{
  "n_layer": 12,
  "d_model": 320,
  "n_experts": 128,
  "experts_per_token": 8,
  "d_expert": 32,
  "d_shared_expert": 64,
  "activation": "tanh_gelu",
  "moe_layers": [0, 1, 2, 3, 4, 5, 6, 7, 8, 9, 10, 11],
  "router_score": "sigmoid",
  "normalize_top_k": true,
  "routed_scale": 1.0,
  "balance_loss": 0.00209,
  "balance_bias": true,
  "shared_expert_gate": true,
  "init_std_router": 0.0188,
  "lr_router": 0.0012,
  "n_head": 5,
  "n_kv_head": 5,
  "head_dim": 64,
  "vocab_size": 8192,
  "norm": "rmsnorm",
  "norm_place": "pre",
  "norm_eps": 1e-05,
  "positions": "rope",
  "rope_base": 7840.0,
  "rope_fraction": 1.0,
  "qk_norm": false,
  "attn_scale": 0.125,
  "tie_embeddings": true,
  "parallel_block": true,
  "init": "normal",
  "init_std_qkv": 0.028,
  "init_std_o": 0.00569,
  "init_std_up": 0.028,
  "init_std_down": 0.00569,
  "optimizer": "adamw",
  "lr": 0.00125,
  "beta1": 0.9,
  "beta2": 0.95,
  "weight_decay": 0.15,
  "lr_head": 0.00928,
  "grad_clip": 0.5,
  "warmup_steps": 547,
  "schedule": "wsd",
  "decay_fraction": 1.0,
  "decay_shape": "sqrt",
  "final_lr_fraction": 0.05,
  "batch_tokens": 65536,
  "seq_len": 1024,
  "doc_mask": true,
  "train_tokens": 542500000,
  "steps": 8278,
  "dataset": "wikipedia_en"
}
Below are experts of layer 6 (counted from 0) of a mixture-of-experts language model. Rows are named router (the router's row for the expert) and show model dimensions 80-159. Each number is 128 + 24 x the weight over its row's rms, rounded and kept within 0 to 255. Numbers have three digits each.
After each expert's rows: a language model's description of what the expert responds to. This comes from a sample of Wikipedia text that the model never trained on.

# expert 28
router:125115153111162055109160161146140109121099095133124139137099104166122154148107126105120156124154075136099138141135126138146123095140167147099095141130164099130134154129123096128106123113123158106114094149142198136153134122119161116132117115
It responds to: Place and entity nouns. Final nouns of place or institution names after the, such as Atlantic Ocean, United States, city, River, region, Museum.

# expert 1
router:143143159089137104116119148160113119102131155103134143090112143145104118115120101093118131114114081152145128149126141170152125125115146130120147139117144156132119167131165106094129120133169150130119135177108136144172101162118138143109126147
It responds to: Relational prepositions. Prepositions and articles linking noun phrases, mostly of after a head noun, also within, during, between, across, New before York.

# expert 10
router:124065120116178111129143136127136142115156144146125160120110162104057121132132144116128150159158083140133113133107115116126133129124132148118145169135138101166156147129146131092144155117145133098099116179137158124150101077107120161115120162
It responds to: Word starts after brackets. First piece of a word or number right after an opening parenthesis, slash or hyphen, such as qu, ort, pr, and table-cell characters.

# expert 43
router:119126152097158073129170125120136142139131115152111150125119111119120126105104115102161161116157107108123129113120144129132100069139140118091101202149186158126136209122133100134167139110143109114096103209181157116140102139109147125118135122
It responds to: Sports leagues and teams. Tokens in sports articles naming leagues, teams and competitions, such as NFL, League, FC, Cup, Texans, AHL.

# expert 38
router:094107098121167107135098161121156101114121165144111159132083152133079140105093151069150165130131109112105142138111121156144066103155134129110127150158160134168118121130153105163140146112135127115090116164118105137136109148128138153108136138
It responds to: Direction and sports terms. Direction words like north, south, west, sports terms like pass, Cup, Linebackers, and table cell entries such as 0 or Region.

# expert 59
router:117096120104147104156145138167152113180103101146100146129086147154126195150118113097104107159127121124132157127070136122145103112135135127084135212133105125111131161128154119098148114138139134114107144155134177149172122114126145129118107142
It responds to: Place and taxon endings. US state and place names such as California, York, Texas, and final pieces of Latin taxon names like Orchidaceae and Adephaga.

# expert 3
router:125144110096161117136109131133152112117097141119147181147113099150104150139122118118134134092150120144110117100133154125150109105143167129108136166149149103140189140121173134129167108124132103111104094132131151150148114138145163162142137126
It responds to: Sentence-opening words. Words opening a sentence or clause in narrative history and biography, especially time connectives and subjects such as When, After, During, The, He.

# expert 9
router:122137132079159092159111149119135136102142119131128147132119151125090132112121138107145128139155090142129129126105093130144102101130130184103122147101134128167141130130181110136121141137143123111099126164130153157180148132094126155124118172
It responds to: Math and institutional nouns. Tokens inside LaTeX math such as $, =, }, plus nouns like group, law, committee, Council in technical or political text.

# expert 54
router:108167105085123082113159112132135123153134106122102145143096111130125141129098144097125124156140118108122109120118162145148083086139131112111142137130152118120143165137172103152116128139123124084096132124129116141163085123153128147124104157
It responds to: Word-initial capitalized pieces. Opening pieces of names and words after a space, such as Am, Ste, Mac, Gar, Pl, V, starting names or terms.

# expert 22
router:115174115115173088199167121153139141102111121164116154165110134082112085143119173111118168130128115123116144144123150138122098132159124173097166161166141090148168171122135102141130112103120135126128134132116138148173124090126103184108111141
It responds to: Abstract common nouns. Abstract nouns after an article or preposition, often followed by of, such as time, order, case, way, point, idea.

# expert 19
router:121173157088172072154113112172127090123107104127118171124117133146081126137113132125126173109080109115134122152105134159176094075163152104068146117123151120168131162077161108131109127124132093121115112151124133145166160138100137141130121147
It responds to: Word-initial capital pieces. First capital letters or opening pieces of words at a heading or line start, such as P-olice, C-ategory, V-enezuelan, codes.

# expert 50
router:128094129108173111110137101148151124083092112104120146095116094112126141158104143127134173112130104177140142115100132123138106116136139149100136159164153092139165142124136079109127097127154147112122131145117151162174128136101117154129113146
It responds to: Copular and naming verbs. Verbs following subjects or was/is, especially be, been, became, called, named, and to in passive constructions.

# expert 6
router:116140152059128084139124104123140139096130137091131209103101117125109123121103155092130103148120101135135136146138111122091109092152150110073105153143142110124145146108138130173113138126170103128104105133120164156140085093133151138137127156
It responds to: Mid-word syllables, years. Inner word pieces such as vi, mi, iti, phi, plus years after In or in, like 2014 or 1820, in biographies.

# expert 56
router:099107124098147091132174143162097116095112154119118143148101112109126135152108106133131144113146115103093136145098120124151113097145087144107100153130139125132152110136174070077164158146143101117080113145175168133148114133093117133129114166
It responds to: Latinate inner syllables. Middle pieces of long Latinate words like commun-ica-ble, Univers-ite-t, Innova-ti-ons, Distingu-ished, and endings like syndr-ome.

# expert 18
router:135134132089137106117119154146108156116121107151145199114118099136104132135139164068148150153137116107108126138082117133133122105141111161100131154093167110137126171120158090116120106137156140102107114177106125107164145102124119158069121114
It responds to: Table and list separators. Pipes between numeric table cells and semicolons separating items in statistics, race results and database identifiers.

# expert 29
router:137133123106162114159161161159114121125125104126116143151101105106107121129098106111169130125137091136142149118122097145147112044125176145101111178135146147151121152101172122089092142141165126098079138157105133116181116134120112144102111143
It responds to: Table row starts. Pipes and numbers opening rows in discography, awards and roster tables, plus naming words such as called, name, renamed, DF, MF.

# expert 32
router:151138130111169101125152132125158114114148135137147172106086096130075144132121103096152129144173100142124131150155128155146092108130130105087142136125108137109147116095128068105142125161134151136091080145121201155173111139098111145110114140
It responds to: Hyphens and dashes. Hyphens and en dashes in scores, ranges and compounds like Pac-12 or 122–114, plus the and of inside team or place names.

# expert 39
router:119125134115139081161149145129112165125098130098108153108117138132120118127109151114095149142112123114164090152065149149152098077146155140087123158125145142144173179128141105145124107118159137084099147167160109135177114099101154172092099153
It responds to: Stems awaiting suffixes. Nouns and stems in general prose likely to take a suffix such as -s, -ed or -ing: document, engine, video, test, medal, pub.

# expert 0
router:119139129135117088118145144131165120115149107135102183091071164095119149149123131100124143148152111137124125129097116123161101107125129138117119180108119111179170147074148060121115131106171141094142082153162157146109070107129134117140102153
It responds to: Heading and list punctuation. Closing = of section headings like ==See also==, and sentence-final periods ending list items or paragraphs before line breaks.

# expert 55
router:097158136102168087121125126136111124097088117169130127126113133155088154127125107116153184096142088141095153115131127123121095072131140156101110140125145093125141135095117132132126126131162156108083118169120160112133056141095142190130110113
It responds to: Time-frame nouns and prepositions. Nouns and prepositions in temporal or event phrases in biographies, such as at the close of, until, following, age, release.

# expert 12
router:125085135095152127158151166130152156088133147164110145151070131117083129161129129149108170120102071137146144129089153151121122106140149106142164141142179111152131162131117106122118125103133119133084108158141156149134110143149159154100113172
It responds to: Table header cells. First cells of table rows and headers in election, sports and music tables, such as Party, Candidate, Year, Liberal, Team.

# expert 37
router:135140113087139107147137132147125116138113108113134168126114145130127160126136111112145147129146104155148108151085133146125118081157175130112113138164151092134136140120167079140125109137124135104099102137133137141156115114118169130101117125
It responds to: List and clause conjunctions. Commas, and, or, semicolons, including and but joining list items or clauses in running prose.

# expert 11
router:143147105122118101134145160143121118113143107152141162120094090146092144094137110109135151131124094135125129090076123152110129092152148137119128153108146112169103122096132116104156111158148155098092137164116137099124112126099098175117122146
It responds to: Table separators, family nouns. Pipe separators opening rows in election and data tables, plus kinship and infobox words such as sister, son, Born, households, Synonyms.

# expert 62
router:100095155121170094137112095124117145144130109159128156104093140141103133180131099089153156147157101136116140135076153120175136100147119117120158164128150128144146149122139115106133127127160128098133117131101134106158089099106158149113082128
It responds to: Definition and infobox openers. Colons after infobox field names, and a, was, is, or opening parentheses starting a definition in an article's first sentence.

# expert 45
router:144135140104174109124153143125123113124152130144085152122097143135076117182109158096128129117174097171151129107121119157160102100127110147102114153175146095111121134128151089132131129106146152101101112163167116108153075156113138157158134155
It responds to: List dashes and prefixes. Line-initial hyphens in infobox lists (Genus:, Authority:, Chairman:) and short word-starting prefixes like di, pro, un, dis, under.

# expert 58
router:138144145103154090150125156164132117115148094160123160135102144097108130128114136131140141134143080127132129137141114162132104087104127141122112180156119110175137155129169137115117132122135112098097127168151139156135107141119128134099091169
It responds to: List and table markers. Hyphen bullets, dashes and pipe cells starting list items or table rows after headings, such as - Jimmy Bennett, Win, Loss.

# expert 27
router:096122097125165091151104160162162127132135155162141160128091104114121109152141133120161155149101084121128138115125123162148126131095122121106112121141120111125152157125162122124104139105128136111142107144126122121188116077151149166141130131
It responds to: Quoted speech and titles. Words inside quotations, song titles and direct speech, especially pronouns and question words such as you, what, we, I, Love.

# expert 7
router:128173145074169084159112137154153139129126136153116198132101123125107134159133160101096142135156113121153143133112122145136105089120130149126147166129132134116127142137154110145133086134175129072106126138127161110121096096109141178132129122
It responds to: Numbers and quantities. Digits, years and number words in dates, tables and counts, such as 1979, nineteen, several, few, many.

# expert 20
router:158129105094129116131119124116131128114131154148099163118088119136100140130097132088139102122127110119127145126113129129115105093135175158092116149116161147188140160126151109108154137116118143131066130145126148158164067135108132165123107129
It responds to: Table-cell word starts. First pieces of names and words inside pipe-delimited tables, like Lot(us), Sur, Oct, and non-Latin byte fragments.

# expert 5
router:110090122106170117130092102129126102088122109139115163123095140121082113133110140117132131112119118125109116152092142142134140097113132115108154133135159129164124174152171101146122126080136111103090084185127153187168122135129122174121103124
It responds to: Name-internal letter pieces. Single capitals and short consonant pieces inside foreign names and abbreviations, e.g. Ko in Kożuchów, Z in Zakharevich, and = in stat-column legends.

# expert 23
router:129110161110114103104142126110137150093148115117103198133099152136144157133100134106170140133163102145160112149133087142140094101153144133081122153157144152157130152097149098125123120103164150095140102176155158137154113114124149112122112173
It responds to: Award and institution names. Title words of awards, championships and bodies after a capitalized word, e.g. National Register, Best, World Cup, Awards.

# expert 16
router:111147155108143092116121128139138124086109086147118163131100110145072103141133094115150134141141110154132099145107181136137111082118140155096118164115124104121134139107120100061132113154129154106126102139144156124184107133100134147097141120
It responds to: Coordinates, dates, tables. Digits inside coordinates, dates and table cells, such as 151°, October 17, plus place and election words like Church, Council, shire.

# expert 14
router:120131086125174119113127152138102138095078113111136144154105122125102117159146126122178104113130078141136094097129160132147110105107123154117123152080153146109156151128142079127160104127119106062115095145138162129159115120097181152121102145
It responds to: Person nouns. Nouns for people and kin after the, his or a, such as person, wife, children, father, members, individuals.

# expert 4
router:131137147124137074131135142147114117114120126110094140134119137089134141159132154091135102114172136121126149138114155159142109113162146163071097140086180164165158137103183103122104101113135131085100104156139137105137132161097142179113103157
It responds to: Abbreviation periods, quantifiers. Periods after abbreviations like No., Fig., Dip., plus closing parentheses, quote marks, paragraph breaks, and quantifiers such as each, every, any.

# expert 36
router:139114133149155089174109181109127111092104115141141132144108109131080108142127105059150163118130098116160128153137108146139123080153144107140124178135130105127119146109147116111138130094138143096124145147116151132151116128105117138129136138
It responds to: Units and abbreviations. Measurement units and codes after numbers in infoboxes and tables, such as km, m, ft, kg, %, and time-zone letters.

# expert 8
router:151152155127146122141124131147149125110117119174110173132094147160105136141111119107157153144152102124107129140114140177151128107148153110087153146083122116150147158113168127107175127107165141094123084142143151127170152109150111141171072131
It responds to: Closing punctuation, taxonomy. Closing parentheses, commas, colons and line breaks ending list items, especially in taxonomy infoboxes (Genus, Species, Synonyms) and reference lists.

# expert 33
router:131152147084122078144126165163132114100116141152069158118113131128085137126116149124104122115148105140126159167122108171151125099109122154089164123146144124159151144102177081123131133122168133114133137158150133109113114111117117177116115147
It responds to: Prepositions before phrases. Prepositions that open a noun phrase, above all in, plus on, at, during, under, near, and opening quotation marks.

# expert 17
router:123111132119124077137127128112136129113125104159150186101106162155110090115098147088111153130146106131145125115080139145135102064174140156091126164108156156167153134127147110121099099109135160120128131182104103152170113112132116168081116125
It responds to: Mid-word syllable pieces. Word-internal syllables like ho in Methodist and Pathology, rop, cl, hr, sh, plus some table pipes and function words.

# expert 13
router:098127155094157068089131138142123127114141135133152191116096137121124143136095146106107142135116083110145132091093152122155124119126147157082125170143141104160158131082113126152128120128132107134114092188118149151141130104126132147118116183
It responds to: Mid-name word pieces. Inner syllable pieces of proper names and place names, often transliterated, such as Win-ches-ter, Kent-uck-y, Sho-ah, York.

# expert 57
router:130107126106118059120145100143088133111129118120134162094120108107139134150092143136143125115090076125154113158100179134113091087141114158079151169160146091130180136112121126125121104111138100088102125144156155130150095130137164160097119157
It responds to: Mid-word syllables. Middle syllables of words, such as ter, man, min, tor, ogn, plus whole person nouns like director, character, activist.

# expert 35
router:128132148117117101119144161123133132102124100125141168117116164138108123119080145071146133099114079146158145145128097131134090078150143122139118120132165159123160140117145100107133120107167138117143097171135160136119139137104125148120100136
It responds to: Verb suffixes and participles. Endings ing, ed, ted, ting completing verbs and participles, plus words like published, located, built, released, often before in or by.

# expert 44
router:127118137137133089122135134155119165115117157156112163082099153139107110136118148092146135131119117104130129108124087134148115066127133141087103146131160116174147206116154102092154150128155103104088114150176160123124132133107121116109138187
It responds to: Sports medal headings. Opening parentheses and start-of-line words in Olympic medal records and championship text, such as Men's, Women, World, Summer.

# expert 15
router:113138156111164098127093160157134086113143150128151136135106137142103134144146144131101156118160131134154107145134130142142133115149146155103084157157123157133147139115158096110137116131146149109101140159146137169165118123123145144138132185
It responds to: Adverbs and auxiliaries. Adverbs, -ly/-ally endings and auxiliary verbs in explanatory prose, such as also, most, been, may, could, typically, currently.

# expert 34
router:158149154113159105152107157161122146164120172132162173127098103140123109136105122090115151130130103126169139146132124134143108096172122144118139157093164145178139152119155139109140124148153109117127124138103150089132120152121125138142099142
It responds to: Ordinals and time words. Ordinal numbers and time words, often split word pieces, such as first, second, third, year, day, early, final, before round or century.

# expert 25
router:121155094105147112111156103160112117125105092114113159141140084079115140139145131108121148133106089137140111120085132130115111061112155110100119176122129124129131135110150115136140125113116112099110119201150177139153120136147173149091111120
It responds to: Complements and table cells. Prepositions completing review or reveal phrases, such as reviews for, mixed reviews from, truth about, plus end-of-row pipe separators in result tables.

# expert 60
router:130137184141118098158127101135108139139111142142111164152096110103152134119141143136120153120155112167147148136132144129174099094116131181120138133149124128146151149161130094141113120093132120079113103164128140121122141125114129151109082167
It responds to: Plurals and quantifiers. Plural endings like -s, -ies, -ons and group words like all, both, other, several, they, these.

# expert 26
router:096129126114152089141135160157114139118132130141124129134079158114111127144099164096110145129140115096098140136098095108113110105162153133111137148155149146154174176088151097143163104091112102086105103172106141142125103140070135111135101182
It responds to: Mid-word name syllables. Inner syllables of long or foreign words and names, such as Be-ha-viour, bo-rou-gh, Eötv-ö-s, Ki-yo-taka, plus MF/DF table headers.

# expert 48
router:152138133102187099148113161133116132116122134126143174161086160100109117177124126110081193137103108137104133135124109128105101071147159168111142146155154129136135159100105088116128119094136142099131126151134149113145116121080179152137079150
It responds to: Career firsts and line ends. Words like first, last, debut, took, his, own in career prose, and line breaks ending table rows or list items.

# expert 30
router:113106132149141110134135121130128128103094126145147197110099145110090139112103104130120134149107102125113143140128145117120113109163131145112131159142136139160147174118122104067167125149119137103114095165105167177121146113119142146118094183
It responds to: Name-ending word pieces. Final pieces of surnames and place names, such as -ton, -ford, -ling, -son, -s in Arlington, Robinson, Heights.

# expert 2
router:148126112093161077129147137116118141098078127166114191117102122098105089110104142090107134136150095157089126095082135104137114101109135141123122183118141124137133142077145085117122145148106139104097082180135117148125095132132121161079127120
It responds to: Coordinate and stat numbers. Digits in coordinates after degree and minute marks, table cells and bracketed goal counts, plus odd Japanese and mid-name syllables.

# expert 47
router:135142124126104104119140153136125128149132144108147141128127112131119145175125110120153147118140110085150129132106114146144102105115140135120151154125158125128196151116155135130133115110142130114115124156187159142130080108162170144147146140
It responds to: Title-initial word pieces. Opening pieces of capitalized words in film, album, book and case titles, often after The, e.g. Pa in Pagemaster, Po, My.

# expert 63
router:138169123086134063127178167138146131126139093125099162132094144085159131159130149117113148139148132160152137140107113130116081113145164126115142190143139114160189130097157106122143130111121120122127106164138170132136138121135131144130108153
It responds to: Letters inside words. Single letters or short pieces deep inside long words and place names, such as y in antipsychotic, ti in mitigated, ology.

# expert 46
router:120166102107139132131141155131101168128133120125103131134094140122112151177129126113187150086151146153165154082103110142142098101094148142138114143135170154152127153107142112102139099116139116100125121133123140107146142129106151164151141121
It responds to: Mid-word pieces, biography. Word pieces and function words in biographies of family and travel, such as grand-fa-ther, ab-oa-rd, pro, married, joined.

# expert 40
router:110136106118148095115146133176139127107085159126102169134141129140110116187115157138109127121135137141142146154137116165106112109113161140077139191147172146139140153129141109125162150108157138110130113174129111151134108133111178167112088116
It responds to: Prepositions and articles. Function words linking a verb or noun to its object, such as a, of, by, with, for, via, and verbs like received, became.

# expert 51
router:123145124128109076134145148122100159144130127156089157102108134136124137120105104132107125129134126122120108138100095138161113092143148156135119142099139123174135158107167094145140148115143121104098130161144123132150098105133148139103087125
It responds to: Technical word openings. Opening pieces of technical or engineering words, such as electric, trans, comp, dep, fle, plus non-Latin byte fragments from Chinese or Cyrillic text.

# expert 52
router:133121107039159081154131123111128108128105168130128155153119122110115152127132174095137148131176067132121144157129148139146113108120138115108106125140184106099135139117193103117146104136168124146075145192133131108122104133110167183125111170
It responds to: Section heading starts. First equals sign of a section heading right after a paragraph break, such as ==Early life==, ==See also==, and sentence-ending periods.

# expert 42
router:140103127107140118101125116179133121121120095131130127125110101099108120151090132114127143135120071112136124145147133152114127085166161127116143141134103118117143135126136121086122143115157140123128086144160142130176108124114151148105087138
It responds to: Infobox field punctuation. Colons, semicolons and verbs in infobox fields such as Publisher:, Founded: 2018;, Directed by, plus degree and minute marks.

# expert 41
router:116129104112133113089133159136140153114106192117114135083091107130102130136098095134156130143150116122160147128139138128156104091119159128107146135108119140140144137133143082104139154163106144116100149121129126105142134157100147176136111135
It responds to: Foreign names, hyphens. Hyphens in prefixes like Al-Qaeda and pro-Syrian, accented letters é and è, and pieces of French, German or Arabic names.